Weights of a small mixture-of-experts language model, trained from scratch on English Wikipedia.
Experts: 304 SwiGLU neurons an expert, a softmax router.
Below are experts of layer 4 (counted from 0) of a mixture-of-experts language model. Rows are named router (the router's row for the expert), down (a neuron's output weights, with its number) and show model dimensions 0-63. Each number is 500 + 25 x the weight over its row's rms, rounded and kept within 0 to 999. Numbers have three digits each.
Before each expert's rows: "comes before" lists some tokens at least twice as common just after its tokens as in all text. This comes from a sample of Wikipedia text that the model never trained on. Tokens count by the router's weight.

# expert 5
comes before: "\n", "-", "|", " The", "′", "°"
router:505522525506544490515509525519506463533478473488528475495493559513530538508539499485476489499506508464488484512492507487506503495545497477485507493483479533524531453522456531473536553516500506
down30:537479501480491489519498483531484466473497505561518487533446508501516509485512472489462512497455481499533518464485476480512500467509501526497492498472506465488496487497539506490486503501564508
down31:509477540503469490509469534485498489483540491509486535426527502524490498473492479524482484529524497502463463508502463556517528499469457496547503498498472488509491488529515489499489504462532505
down32:494495489499487489463546470522537523489467520484489521516493491513512469512509519518440547533496499503488560495509494552491462512495485476527511543512498489493486518442490468535525470491484503
down33:504458520507498489516504513469474466503500440536530502550516519480482518483495527518511470502534583531471478477492507491544482472519492491467526501504518481518506492543544526482537466506505528
down34:509500493543451510485498544504534545511507451549536525487504470505539511492515520533450498503499528482457492498489571513537493479512512490507526492503530505525500509555516469513501493481477500
down35:494496499490502543501530540485583560512521525477529470471498457528497542507521527479455485451517478514478539500503509520545477514462515522513526481458527448510472482537478523465460488520448517
down36:526499524486505513470508468492489515477500524506546545452468520524508480511474455460475500511483493448535497518494485499438484503497494510509509551502540469556467516478498540500497484495482474
down37:508481440495479500515501500526523500466493521529494492511500488501545498507505500498483539508538495477523508500493535501509503498474515493500502502475543510505483471530493507503533529507501525
down38:475528501459478513511508541533505495500489507500493472509512519546512492542552512466475502507481535502503517500461506519472520506504481489474482514490508473545478495518496486531524492456489484
down39:476508543501531516564518511494500524501498499517527445451476449478457514490511503541480519496552517481508477500514465489480444500473522530513498506518473534534479490485461525545486515532483467
down40:465468470502505496485473460463485483502495479478453475544453519473464487515500530503513512525546510435495503465461493515515490508481472482502539452497505507492479479473527518511501509488488466
down41:528511508550509489514497555499479511491496517500479446496517506488481464494468499493519519518510475497507492502442501531530515494483516487525509500499507491545488536534495531471528493546502481
down42:523520488497466531479503501483501522527511486486527478457461569530528499498461508469519494483511494451474489498499479443478504492509551477515495497505497486523540526519492505511489430489476517
down43:474488486567486469523479508570504515529498528550530577535486520486450510486458511486485491500488466480526525498515484495467506528511528515538490479529490536494521523483512499462501515501537539
down44:489482513557499514496510510530536497489499473486534503454490480464501502489449546466499543525554453465521537506553536490527470507518497490524522469532526511449523502490518478479501502509472561
down45:467493505486493470509527489497499504488504505493521483482559514571568506535464511529454517483481470463547503504480542529482548465505524487502479533521502499504499482532530486502546475523489470
down46:506494509513540479541451526491486477519533525493534524510512469508484495512511465505516501462527488495484519530523556468480510491494521508488514522473507464519443496485465521470502531489514482
down47:496479531493471535494511478493451534471499534483477527513495493465553513492511482468507458520462403518505521524502480488495497451502486479483518530497510490486518524481492470509490454484486535
down48:504475506519498502498519517508444506524489507502470510535525515508550482489492531517520537450459505469523494539517398484521447491518447475506507487529512511493515480504528512470503493513490475
down49:510513482484529542493542499519491519535509510473511503455487517521485509511449485496510488488467490530511474495524538464490485489501514496500498451513508468512506503500509492459534455504476581
down50:482523453534511522493540493481448524524465515481491510458508488486499560529479523502480460465515550488473533519511491514539529523543479560507531492490508486550488494517545523485495497448489493
down51:511524477512493491501482447462494492489516463495495523481425523478467534499492480513487515481519508510491510493520500494519474504513512473503506463470569488490557486534528507458486504519522494
down52:509518474501452519504488515446516500501472483473486507520536482476538468487496472511498519511504491500513536486488512493477525509529492510486459480524460440510478477521524507480496515519496483
down53:501457511488492449496540478488543471518498534491476539483473509490478510445544516503500511534523500482511507531554486517507482493500471500472503504462528552505511503548478520471547517504518532
down54:528505451505489484533484523498481511514526493493512492484468512538503493478499456519523506496458492535527515522510491485457520505451470536502423488492495504531483510498525486530542488512483502
down55:519567481554494513459546497507469537500503483490465501502525547504516486542492510528511510509503505483450454503521462508522495508459496468493514509498505484491493517508529508469508503511484531
down56:508518530489530530480512482516525476481529551520492452505536502506488469498515482471511477521508478500559522540492515479489503494472460470527502548498434499532536498494490479478464480526517501
down57:524489515484509492481515462488503493484533535473501538494531502515482514501486529504501546557488524507446513481544404524454507545494501521488494529499490501509445512507505529501521505513492509
down58:472467465533473531488528532505496505520454500529488455522490507540522498494497499486458479513529496567501485536513529504530519538506508486514485473488550490515494548497460486541492529522508471
down59:502535508504525473507467492524514499508434534526491548477490494505471477501492482488478537524505488505520523527492535479499481460509499548483521527578516498491494508496504504513482492520482463
down60:471529473533503534506477509485438518475492498459527473550504481473504508541501481522509515504529541493544522555493527491461476495516484485492531489529520471481473482540525505469515487472469513
down61:491484498483455499519455503516498508466503508520509480488530544496502537481522510478503516465482546507479479502515566492446512514517565526490464480525508506481500524476526468490499510474533481
down62:498483500520504512453519496493483518487472526545496484490483535509475524527473469448461488522521468501467478487480463510485469508524477542454472492509483483510482504462478493514527485499505494
down63:505509463461456542478502478475500467480498475510488499496494537507499488479493549493476495488456523475494499467479495499525516489459459495513470460486516538513479497532482486500492483541448503
down64:523492522479475478495560493532484502507480477479489474485517514464395511493484530480479470484508529503454518482519517501518484488465470537529499489498526458533488494506528456516480486494499489
down65:498484513466527509544511470498529519538567501516484503500484479512492516517496520499451506530523513524493501511503455483512456474508500492506532492508508509447487504499492470503497487486509527
down66:495502426491505507487481486515488474504465504506470467509508533470497506478447513507491484488519484478541526493471569507457489472480452505495479502474526442530509537485451491515466484493473471
down67:527463520522475487527496522456487499502536477464517518523495465478510538458500440500504486539518530496512508480486549480495513548491475516508509504506527491527497480535520518480451482529508504
down68:492508472515488513510513457492505501493515464494466499484450516537445483499487547511546472466472497531499496499516480490519524520474485516546530535508547527483496526513489460496478470481532529
down69:528479497502519461534480456512516510516496470514481474476506489532494505493487513501515503532496517460497530481494463503467510501480510500529507479492521506491482527468513502530488534538503482
down70:527455551509519532441506497481514474524533522507485489515507491490528501505489510506495507492479519523451482491504485446526468481517477499535540489450483508488543556528516530530475511489495492
down71:517480485529486470487479513529554504502475495522491477526492519483505506499490501494462496428528505471481471465481538509521449503517534516479515457490507529533564513557481524509523505502477511
down72:461492544472501530448518481486516480500481508514479474523522461510498493480498495449516461514480473500497500508511482511454561528520521484481479503505513495499496515493488483478481477493466503
down73:535475510549471507487528523499503494524506475512516481526513487513497499486499551490502502481466512477500510521513497565485509540489482537481531490528475480483474549485545545487503550518511517
down74:478489517491481460469478490519479509505491484484480443464507497509534477506534482532477485500521531498516480509465501523497543490489477498499501498465532462484483482509494557497497486484517479
down75:491479502491486474483517466542467508477534527490461459506465477513522495505551506492504506538456484464524490474474572477492454489496488491508502502526480496520511503512472462523534458525482502
down76:477506489498531485461496494536491503468448532537499506484506489470493517471454501480474523466444455528516493484497515513467508539533542487474508488552521504539499457544537496489497458522537481
down77:556466485531533494479497502457551473522489499479484488498529518498477520515492472492546458504517478479501481500529477527519499543501439525500487525531528475551481512526507495506470478483502525
down78:473507480474476496527491512512489500487493460469495472518539464487509488493458513475450558478498487522500531510521568515490475465486454484511497489549459474484483492497507503489470450552480513
down79:531467513516480524534515484535492519479549480508526527546483494473525506531466496485493504513514526492472508510487538451533497548519508524500457443508507564488483529495523499521525478479519509
down80:486520509483508495487523483500478512503501549511512488491487477509500501549532497517502484520449491498491522512469626519527472512510483497514442489490507523528519522498540514477475526462520469
down81:535489484433541516465518525501479480418474475518490495525445508501560488529508513501449472470455520475492495500480520482492479502493504491542506469489516528498520501525491524473490489487475481
down82:525529512550530543489527477465460462500505493516515541514485480477472502450503509492454524524535506500487430540487526531507481494480489472494510507508548508510477498485478500469536495507469533
down83:488548522505504520479480458503507500493516477484505473484473471485526494528550500511519471529482482492543510429541395471491531460494499508490527549474471499523528506469489512514505477528448543
down84:489489493504519466496505459464514523504507527476455499486483509529494529502529496480467470490523490481442466492477448521462486498521449527457531538522510515509494495503516520533499506489457501
down85:497517477505512502483475533494541470472513501496507472476504488499488518510513511534513493528449507505460526457477501524489483499478471526446473518513530523506481570512502535522500532497445508
down86:483503549521507492521520508486554518479514542522516492501461455493494510498492493493481524488554494504521510475534465458467488513554508563502510433472495494512505535480525508506513517516509485
down87:505501444509464467486514497466507535524517518493500521503525496463463517518560498490526504520525511554526467501453529503472500481481513521512496504524518542424479496507519527479530497515499492
down88:543505528496462482459434537528521526526494510491524520459493483485518489479476470463499503479534508477523483507491522537496475496479534512500483512490515468519465530522448516507505516518533504
down89:455470540538500506527504544475476491463491529535493482477477488493511496504460545472470521494470505539529504517501490523467511456479503486516512473529536505464526518507472502497503535514498482
down90:509510502467562529532530516584477488510470506495476546546501475483499493467487521489532494494536512476528495463492525486485448508489494530504502498483523458506486495505503522489439488545573511
down91:508543474522466501490459459515514485472469488467523508528503482513518525558493520536524528490477500449488519467444511477493525467515482486480509493488489492464492554477497471487532521467494470
down92:511478461515521466485548540517505472451478492488505586501517499497478526508473494493508527469488509504538501487496512489426493504489500515503512509442501540511509505481498474499507526507531448
down93:519522502507498480480469530512465508481449470446464499500542494456516487487515532534533506501504481493468496533484543494475473551496452556505522507507476516537516489519537467509503491502522503
down94:487486496475499501511497548531542537487489477486490482451522535486468453476450487482508524534468444478487418501498533509494487529503492539511484497509514480497504501517504501445489499511488537
down95:516532458473467558477490462551521516465480524507452520495447534494522492483486524533505490484467481493511524564490505467483486536539474496492505532515478479487510497532504481513477470484512472
down96:496497471537465506527484493523480511504511566496484480488482419493495520523507498494514485480487491497510532528505480465516474512510489567521497494515450494502462510483484526511527481532499465

# expert 6
comes before: " to", " in", " of", " by", " and", " for"
router:524451530493469531522517525505467432513529527511518503509499498474478540500512497498559509513492510467514508473504506537478517495477495493464517507481538478509450504506530463484485485515469486
down30:477493506509526491478530568495493490499531493504504539487500495428482477497520507533502478531489504506509498476429549509539524479454522523531491526500544515489520495545470465486518495476496444
down31:481508490489490506487492482547469518512531515498481454511475468513513532454517457478484523526457525499513518502478487479512514491510523473478519497464544538508502506491548479465455510497482515
down32:515495510549486527499507489481501507455511486499473495469502508487463469507516469518513525495499483474479514560518546449441509519490498486510514498545465524495516480492525487514560510491448497
down33:475505485501505463452505514532431508514482515488510513475512487468511479471516522535502520515515539525491470491482494544502500492507530516501455551498548502520505505533470538474534498473499501
down34:479476504521519514514500498540473513538481497518489507487510464511518517470494510447527568475507492504500502505512431462501539491500528489452532474542490499452482513485511537528519506505454569
down35:504510510502479476467466470501463476529535532459528450510483522464503519503532482527493506507486490512496461510487502525563450479517494523492494520491505522497522538486499458424440531513507520
down36:490524510467487518488509515506494471545474442487504461513489521475522505452496491520477545483510539492523507501477542505494501483472485502517543545490563495537493509458531482486473511481491477
down37:505511494545497486519473495515531448473517500542484509521460483447578485525475489535481496486543518492452514496477490463537482515482493470509466505524494515502534514492495517515454503511488520
down38:462548497483513496494490508468502509457485427457499491460456524520484485520530532475546501485507519528512514466505545477475480479474466508543500523502514531503500477534487504518487512545501460
down39:476518515508481482471480531485498524555509561519528475504471518470481483474513483475502472492464499507516500458508435516507492477437484498506522487515553516492494512505516498463463541491525501
down40:446496509514489513489514545513448489518454526530501497512509528485451484480522480464491480498412534518522500530421546494510508523481463450487534467485521494529485506493473501495502479503507509
down41:515454531499493470510519522432529491485510533469483478486497525460528502480501482489526496479455548518452520497458428481477509510475553518492492493502519531479505527506492472478503516526472512
down42:509500502473490439496505503476474493484506515454506492522501526510477489477526474514481430513475498472497477496457473535532478474550509504479464490515508497538496512454477521477527499507561490
down43:498513543506469549542509528445479490505536505502489455486529537521498508510530555538535530502528508526475552520474479515459476507506507517469500515551492543523433481496455517516497502507498528
down44:487501460514518500519496480449513541489477488509511495436523497506459549520523492485532510510522557503505497523509509498519533535498498516446522501515506485524480492480508477518431549535494477
down45:532476459514488431477555499500504472596467481495522510493522513544528496509487489498520489484514518503482488477472529511511463495429485463513458503508504504504471493467522497530518490508501525
down46:507470479495500496543511520483507511510513463498458496482520563486480491455496492504503499460522492459498497500496490526497521496462477504478478488504551490507466486464527555488477509527483491
down47:523491537531520521458466478477436527482520485561515501519523490520496500501538478529532493515473458511530530525486546502443504503475472494492501519500457498529494503494502490519498528510529505
down48:518511507491483511491467496505514492528528527516503519501493512514526461509460407505521484514544486489527447518480485489540516473518523470487458526533492544508487500509490497502539459470537528
down49:532487494473470492478505521573492463524457515476526509464498440511536518509503444524484499505458511539493470475497456496539512503465501496512491483465468508510478542499502472484520515512513488
down50:515491515513499462519478492534478515497511519489473505477498477482519487498506486492514484484574530505492468476466528492523431505472506460552508514530460509474477547481492491463503494527495532
down51:518507420561457496491477518480484532523478468494439507530513522491510517476485471560490474474518515523477522527520499477495487544501506480459519519493490507496484532500544530511528521478522502
down52:506460459454483493524537477489542490505480498515514531483515522488520482504521514481493528482545416530487538482521538518468480475471511497580502526526481506495497531488490498533484486476501492
down53:463458509531529476543511495517472539512440488469489517511519542460498536468510546508475491512502526487513460518479468506518503506508497433465475488478505463501459508497514514488554508478503504
down54:520516498473521489520520521519531483487533545534500496461485498552446455519496556504506478506467502527495497510510530494473494535515514470487505475482498459531473477490527480468491498529493523
down55:515492524489489451527481502459475494520499490475485531528512521512499542449504481503478546490523463461513529453515466480488535545517484525422492478467495502492542497510515488537502516459510469
down56:531493494510473485540492498498496515524511480549496472495531490525439525489496482494538515496493477436481520519529570493480475502488515495486476511491471452535540558480500548497503504549506477
down57:542467466478493499478473528468484512445490485494528526510482491511523520457506515497508479505503510512513569542464502528465482484486494525461501476489551477510527466509494531502500494511513498
down58:512500498494526466509507520544505455487477527512500502457480510527519491500506486528514489470489520463487491503517531488472494550525531511494533483458517473497505498491497500537476481464463528
down59:560477509510528476519551496510468460506511490491495538487548489520496516493501516510446441483484512498464538474484492527526468533463531496522501483497535508536507492512529498506501489468508501
down60:505469506473494448482473475476497517529526505553507488499500468478559466524540489493493518498475539568495498489495545468499490510522509490531487499482531494516500536542496486524505479494490520
down61:542536540483480473520528527501498483494509522481525509461562466489452485483523500463509510479487515532507494485522453511518511471504520487519456509512525523515524473500522538505517486486521468
down62:479446481494516485494486519550505523467461505539520476538469482445516526498416527538525477498547520500520504498503476551503490509516518511501518471489505494463502489506468537498555482514521528
down63:484517454469494474502532454521529504497495503564519507496517498493526479512536502504485534500516572520473524504489492492533498499507496477456497501521523551494477493520525458516494455526486468
down64:504479460511473494466491529486509520504499531522542435502521478489488512512496482518512475487499494537461490501494590506546464481468500552531463503471507532523500487487464455464526472537516493
down65:500517521495482465489458480479466470488505497490483485536531500521497457494506451550564486491521523485500535500505496538519461465481500488534517537487463529473504486545495491502505539524549479
down66:454493542510486451455471491474503481493476500490544468504478528498453485482498481510510486474553514492511518536459557507462504507470482505514491508480498553499501520488559485527519553488527471
down67:490563509523505457513485470510445519472540509493483526538532481537529459523512522467488471522472470534501521482519533492511486481535532511532513495464499501540508526518482493517485499484509457
down68:440496494490449499489488518473486483488506500464505473558482469538534501496506501497506507505527504516483525460480494489514499521479467475511501508512502562533514491545446486485499480499510499
down69:486526468509550538488512553492507490525496511483486495501509448452524503515537488529470487495472486461526512520490455489518484481509478497484513474492533508452512490529488472469518484509517479
down70:512482488470510504497523517499493525513494469454487467528511432493544483505492516481516543473513477468503454519497540503519488506491501500486491513502512535452491511528505529513533509519470433
down71:541496437505493504482518506540511485537550494540517536461531485505520482540536534468503530496502501552514485543469513517473500521486470486482518466516524513496554483485522489537525497490475492
down72:515519499472504519492485531499489488507437503533509492517435533505467513477498527489492553508500483457490498501476532503503512514511526469529507502509499481524499488468502469503463452512512448
down73:515520450535490468515484467499487485492467454470503478491511456499484487513453504507536488513538474518479509501466513527493531514498499527551488482525460541481493485485523507524516487477473487
down74:526455507489516496539533546510489519522504513468523451516496527483492512521488507519468523483477491523523493483545510500527533482455454472460545471497504481540458516501491544471519538528524521
down75:517506540470497513515517500473466529516488489476494516501494501457546509534491505496507488496486532476478504502496423511455538499457492538484499535446461501522478506524460528528513514494530565
down76:523513500448472475542541490491522474482517515476469492522469503481531510514486508464503471522477494500498500520473508517538497464521506550511557544488503521481494486409539482491535517465508493
down77:489504507467490479489502479491515500551532494508473505479481556533489572511519472461519511479534495521499490508470525525510507479499489406479479539474500521525494537482511493502480474500486467
down78:512496471481496478516520521502540494465482457491468520520535557449537505481477489491470532477501477455465553519471472546530506506505497473479512489517504494493516516502533467442508514488483512
down79:465496483540521479513455480480499467464541544488487457465514480491501501495520470474483447512522489484484534476492510484479506489466457488511467508476497489512502499529500482525498512496475510
down80:498495531445478551468469533496554494543496501466516503504473491498510506484500474526514511483447513461510486519496482501509464463506522481466487540538473488499502485475495503508455543499530502
down81:464493482533531511450488483496501532493507450487480499526534517486509503480534488521482466480518505521512484498506537523453484542500509454485526497469501512503515541529499525471514532521478513
down82:472499512468480498473486538506475419479539484476538477496487513484537471509462502568477509530530531472507507483519469478518488484497500521531470486511474493516444472558473462498511531538532512
down83:513469488467474470489514508483488507536469487470512534498499511519489528526520534515513475493505488553498486550507538502449488519498501514499549505500570438497489507521497565468453506457521487
down84:479505465539505523561477500483551503490518535496490497505468506494504508494508492470474519518506492498524509498524515522518507499553486524475520483503450467520452533510557510494536504497510499
down85:509499530481498463493464516507516543473536534499477520490470505508464517537495488471462510515514505497494535484470509494512509512468527461542499528463495444522490528519576513467462509541516515
down86:503502491467523509497479484505509519496500516533490550486484498510458514535492538497510492519446497518494511475520499508547476461472532492490527519492504511490498537485516553518533463457537515
down87:479518545498525466508507546476464472512516433500490495484479539494441511502509465484499538473511483485511487514526461530505511490530531500498520460490521503490467498525514505531465497473509498
down88:484541533478515511500508526473470521474505481518524500489524493500515441476526465468529494472531478546501476534512516479526466525514522521483507515497554527522491480547475482471503509545482496
down89:532522510492535527443509529480466497517480514474473508504486515488483501485481477570561474507466523437476478482506476519471524517519504513507494512506504471477474495492535523503469549488515495
down90:508476480492557460497505465518479504501455526449485471523516473512483503526499512512479485511522478498476510447509463472534497505534524489432499469478463465540477519450517498471510472555494480
down91:522524499483500476549508447523463476513450490521535492534483510514469511519485501474563468485478523490503499504463508515485543482495490487474481497480514509432478510509515506505564505514548517
down92:475526473487526539516526461524513471484536476489500519503480497477492538464472508491509467492475466509499452461521436483496519486484506502465518514507461497495480505485506532481497513525504507
down93:491506500535508478523585490480459452511480520526487501526544499499470524484519472523491483485484495550526514533493552507481494525524463511467515542519450507532515482500548483521471508503511469
down94:510501509501439471496528494479496506535538482484460476504492480504518505499506518472475483513512503477493480486516606467454490537492521513541539528463533519478503507505522479527488486485503505
down95:488499518503467508453482518482458519459542540512484502492498472495492536504538504545507502504485497526541531492476526476489486487517487479511488534538500523502461502494490497471481506519465483
down96:499464485487523453525517520490454498479499504533498504506500538466505503556493521472475526508524518488490503539515550481470535488476472495532524531545473449521502510479519508507515505452471494

# expert 0
comes before: " |", " the", " 0", " ", " 1", " 2"
router:492517536512495539475487486510525509468473472511536518495522491493479476489514511475492535506490454495501541539505487482524483504533466487523537515493458506493521561504539540503447507495508525
down30:527473473463522473532487513535510505492500464499518498480485530473550469487496503510523494513487504484531482497466494518507524511465517462514503471555456491532473491475499490563476482448469474
down31:507496492476546521523516463489499499510558497507561529473487502495485555485504523527486519503503479516491561519510458510533458493517506473511495507461536520484484533562520514498480543491499478
down32:463489468477499534454513518518523496496485505509562508530492471486525495507515471469502550492541490555467519485500521496490500503494513508513525475489503490508490510480494460504465501520490573
down33:489497472575528486498495529495499511471523475507501500530487509487499471500462484495483483489522504493475474463453455508458511462515464494508490492492519546524481532521502484562491487494506496
down34:532500490487526494508484515516521454495497495530522459512562523473551557491494523540497528489555431510487512511472524484485469491490504529487542479532468526501478458527471485518517492474516509
down35:519536475482486528486488496486504450495540484508479480513496488495485483497447500477541502524519441514511514503507572479517521519506507510526489516478507499506493446491505492519489477532503480
down36:514526472468497511507518458515464475529528480502467549493549497500495453506484539519462466563544429510521531517494519467494508527530510492495489478553513465511467499507505495471531535513498525
down37:485483519497493462455503502509479527490457516500445511512507528508499485517547513482507529510497510482501515472476478486507516478483475534521477544471486505495506532497449520500485514467478498
down38:548505486513478476517498505506514452508521493477510482530510500512474459541551480521490494473494459513502502503478395529508517485515506492518484542525538518494495536487507473508526505517489512
down39:516485529484541508539526481499528512473498553511502501476466491481503455490471466526466509488479504544519541465499473505498497478472468481502509511513547507517503477528515485518525502479571481
down40:501541513493544463443505459496496537508520519497523481539479513524496511526447478539528523489490506529498511472526489518483487493534465477498481523432443456468499548485509543502497485492509547
down41:483486463515504512492500548496488514510496500514515510481549498487499499520553490529468509512503442515468517503454523522466455443486492524488539476478526505470474482516482488498491505482474498
down42:514518519465516493469485481512487485500504491501452539478502478508448514495500485552501492435511524491516490491486523499504536521492505492508487522511534503475478527520474509502462492509489531
down43:496492517525481507524501505492548486503528470483520585520507456528515508500506444490478536506491524504478523542451525449479450517537539505546513515490499464495492525522550519508490473537542464
down44:530509476493499511500507530507490518533516521531499482530492498514538490555485545464518533531487494474508503540460570497458509479477479503501500466546501527479503509512491492530505508474498476
down45:487460503502482461440477505483494535502490481495506490497522495544471519539461484486550491481505531495463482527496509506477496502496496466526452509485498507472508510531514508542482520479520464
down46:500499508539526503479465468476532466527523528514489543504534490494480475501482506509489471495496496504460511523474575505504475489529486444444508522492496498514502539459513489489539536527474503
down47:512456522518496445502509530518533486514532502527514519486524476531461456513511477457449524478516519497510493505499471459456518478507499507531515499535483513499551473532508491497463507489553470
down48:517489513540497504518525495500491467483460502510509501500487471512531487474578509470535541463489499521479470532506494442504464519474491492522541523487503508488514496493472500532472496539493532
down49:494497526532532528474479547498477517517483507502521520471489500526504500535509461534523456517531466537509523505477506451511524484543446515507501530510490481529480479486467502514524485517457516
down50:497478493471492498512517519507486442474528486484505502539508441515508479539516506529522515526522515477512475523513494478502504510496489530579500448472464509502485533482500494525502540531495491
down51:490532497520469487520481521513505498508520514536473545464529472538486485493485464533499516485515484470504546505495490545469493477525489527474438495497485479482517476517506546507493486483525487
down52:494482468502494463499486535494476509474482534522457533495457498525493486483532467560482457516476495498501510536536498527456458491499525484447492465461518497503455540481540511453496517517510496
down53:470512513528457504510481502515480485511562515515532482488524484470523485540555516511478481521512480496512529540542460536519514462544495528494478510509477466458506484518492501483503510499495472
down54:511492512554519477502515470485511443509475474519517538536486485490508500577487509515482447513509495487475468500517524471499500517522513480488505495552532475506513542472484519545497498530474517
down55:537483485483544480503505518532486509504492504538518465523510454496472511443494475515546518480521543491487479525542528498497487516484473492481474524519516521531456535478472500447507504478509499
down56:511497496489501496526488485473482481526533509494516450540496520482508455484549523467514510487489495532520479452481407503512490496527452537497510488506492487500524513464528508477538516445532483
down57:515546530495498496522473504467492531498527494535464518475491502503565490521485489495488505528461518506491489521531489482480475485483509513520503515471538482538484487517445515497543532452513524
down58:516498495500499460501528521504501514490514488505476500458524498494500513528502534504526517477532500476509506528514482529502461475521515490524506502499470479529502438549485507468459472460535481
down59:498519523506528490514529545526475518441476530526482520514515533502511497470479499517479480443524571453475503511504542497484508491520540490526506490513462505518505509500519473487503511535513469
down60:530492510516493529500519459473573497486499497500503508476489527504474503498505544516462471505477459494493551513454499463478473519501504545472553511543527490563504471530520473495533474527476495
down61:492501490446489507499493519520463539521514498505526507487493523477488497472467505505500482548497461475492538509498475490506511518505487521514425503521478500507479494535478492505551528485509483
down62:506499532508500488468512514559506478505463503488502489515517489493522491515466509523460502501506492545534524468472514482480491467480520512543491518484467520528530491559563461545487492528497507
down63:562480477464492458515480476444517513505469507491510555484495479471534551516517483533513518519501506537519477514494509529512518507500459485481476489506468497524492484496468533527532476501560495
down64:524506456517490427526494486463451516460513504494488494531504506461541475503506495479490513521536555501497515526500547461503500507487449517501521528543506526484471469502480506490491519483469501
down65:486537516493497445469437559497525506508496499492519480454444544483514480496519544516479480531480532516494542471464475501482501494495506521444523546482552458464508502551475498486484458527491478
down66:515519522463487482528509496509483520520428533488493483512472493482492497496478478470517486522536446490493484496440457491454543498461474507515504481482468520528446517525497530504559515503499515
down67:538477501497487471500504518463473521496486539516527468483525509518491527542488508499498537504479523502482472477536510538547481475518454450471498511484514517513463489541459515486534471500529502
down68:500534524520500474493524519512513516493503473513515541523483471512496496494466502474488478466523490529463490541490448515486503509480490529485493485503522539493502520514492523486469568466460548
down69:554466496517455515454516470544481500523489516537487522471461488524515496519533498485497504455493476492523487505492538466474513552461512494497521515506528536514485519504507513514493525462532512
down70:496468473520465484531493485470513523528465485540493511491518473493519515474485461513476545513481434495495525541453515515480482508495488466496525525487479513503514521501487518523531473460497486
down71:496511483516445503508464511533533513498502509489521472469499493480486477511509498420469488518445524471472490486440552476478475555497492529551484489468527500539481484524478526513493544524510476
down72:521528453468513479514526509513492512496463468479444500492491504487503509501463501486494490515426474514489476554496494486470525484512468516451484503492512498506472498492523507516571535513487462
down73:485498507477543512518524509450506560514516484517475474478502468476485496474479464501493465495487510525433481547493491527463522511539516494476514469544523458549507540514518493471541482466495521
down74:515491526480539516471431484488468494494532514521520506496530482493517477503478505492519515537552522484527483464505567512459488503550538489525462531510502502469488550443506540530472525534513489
down75:484562514512551493513494547499472512453510478498496491528459487513511516474530475497498516481535514514487481487533423483508509483502529514504503486502432523501493537510509455472504561553531525
down76:492488493475516521517450484473504488517533509501498494526472522491498505519540480480564484482524483511506485491489552457534485495529529485489527503461507521465533488499491496572542521501483503
down77:519497525504512500530517547507487488490542539479484535492521500461539524512580499476452470540500512505492512473458554491504486462497519494505554544506525488518525515443490494583520490523507534
down78:515527499447517470466512535502453501481493497499482507445528502453477462490499476481471538498491497479513535515474452517487483520548496503476519498495482472501454502502477515532525474529531564
down79:526459519529510489494431497523496513494475534500507518525503543550487499510501547462484524521538510551527529501513500532497519468475478456499470496474541482497516460510531480482494522519539511
down80:501475497485518463547484510495531486520442497499535512497472507479491515542524477487525491458499509493508432478518487475504538471482472523538497512470491531505517491512494492507539485496542504
down81:520498478500514475487517519436518545483481478464512482520523491476548497460518533479512532509478526502475503475481485513500509457531503513527489534492517506495504538447545496498507516551515456
down82:515542519512502492544502516536518481521518495516532517505475502484540464502543492490433467491507489472530503487515516530529524483472493493530485453505488507487544541479478493483457485482515500
down83:524520527487497498456504469496515498483464532482525506496503510485514488496514498497496471523513511544504506458505499454503550524501524525483486487500466516428489499574488491526489528546503514
down84:484508447528487527479505478500500498527477527452491545492480462507510498471527529458487455499537523479542476502525492562477464522515439524480529508457517468523506526508497459529471516523539490
down85:464513507518471503533524513547505501537473522505476485506490501516461487464505507510523459464516464477534558535506458528534494529535531498502494535504521493500529472526515492484450497455517526
down86:475518502479489482528475494484490504495506474493495478492473524504551531527511471499528469504517480508487504469529503494491545507568475480470494472474536503487529481484529502486497521489473505
down87:539515489477501529495537526516511470462544521522515533511485463540463533457527516513486492501459502501467496497543565450524499519469486474508530478463498513471482467496515485512484486467514476
down88:527437493513491465516528435500556510529492451470508472516497476471474505509480502520482540479492550491522494527480491514456493530500480558473514491508506497519522532480501510552523518517486503
down89:532580503502534517504498526528481462491506495525477517462496533470475497518513521505515514500500481508464472495463560501536482485519469484513546469515506551464479499481513528519512490490493461
down90:519524498502512494512504523453463546525487463482519505499514451515505488501538502492463471489527504497500509499498506553488470458535508485486536502450516468486549492488470514542489464513504481
down91:477488504465485493477533510501470479475540511491489502527490473472456507476513493496483507445507497496469500458496525474482519447512505509484509496502508501527512559466474491476487475507550509
down92:471479482518525530524511481510502527477472468559491505476505558490509473489519506510477499549487513498510483483476490529542491486534469494510503511470517507549520507480531527508529499485530475
down93:524486500502494538521523509497505503503512472473543491518529484454453501515531476511539472489508494460532501485487525486542505463457517467500469500528513480472479470508510542449507467482488482
down94:475518516521481481523503508520496506497515513507495532483490519506509539547533501538486468515516481481540530539487461520473518534500502514491514453519488456533505501496509475494528521498509521
down95:488506474498480508518447485494505468467537507512488489506445475512482502494532503508508500489534468521526510499496461514441481429464490532539538485517492506519550491485512549530522488505491533
down96:437502477493508491497469468498500507482556518540498453524475465482500521511553483463528505487494512532509487500509482550479511513441532456506506467437509495503513480525483508471537488521525511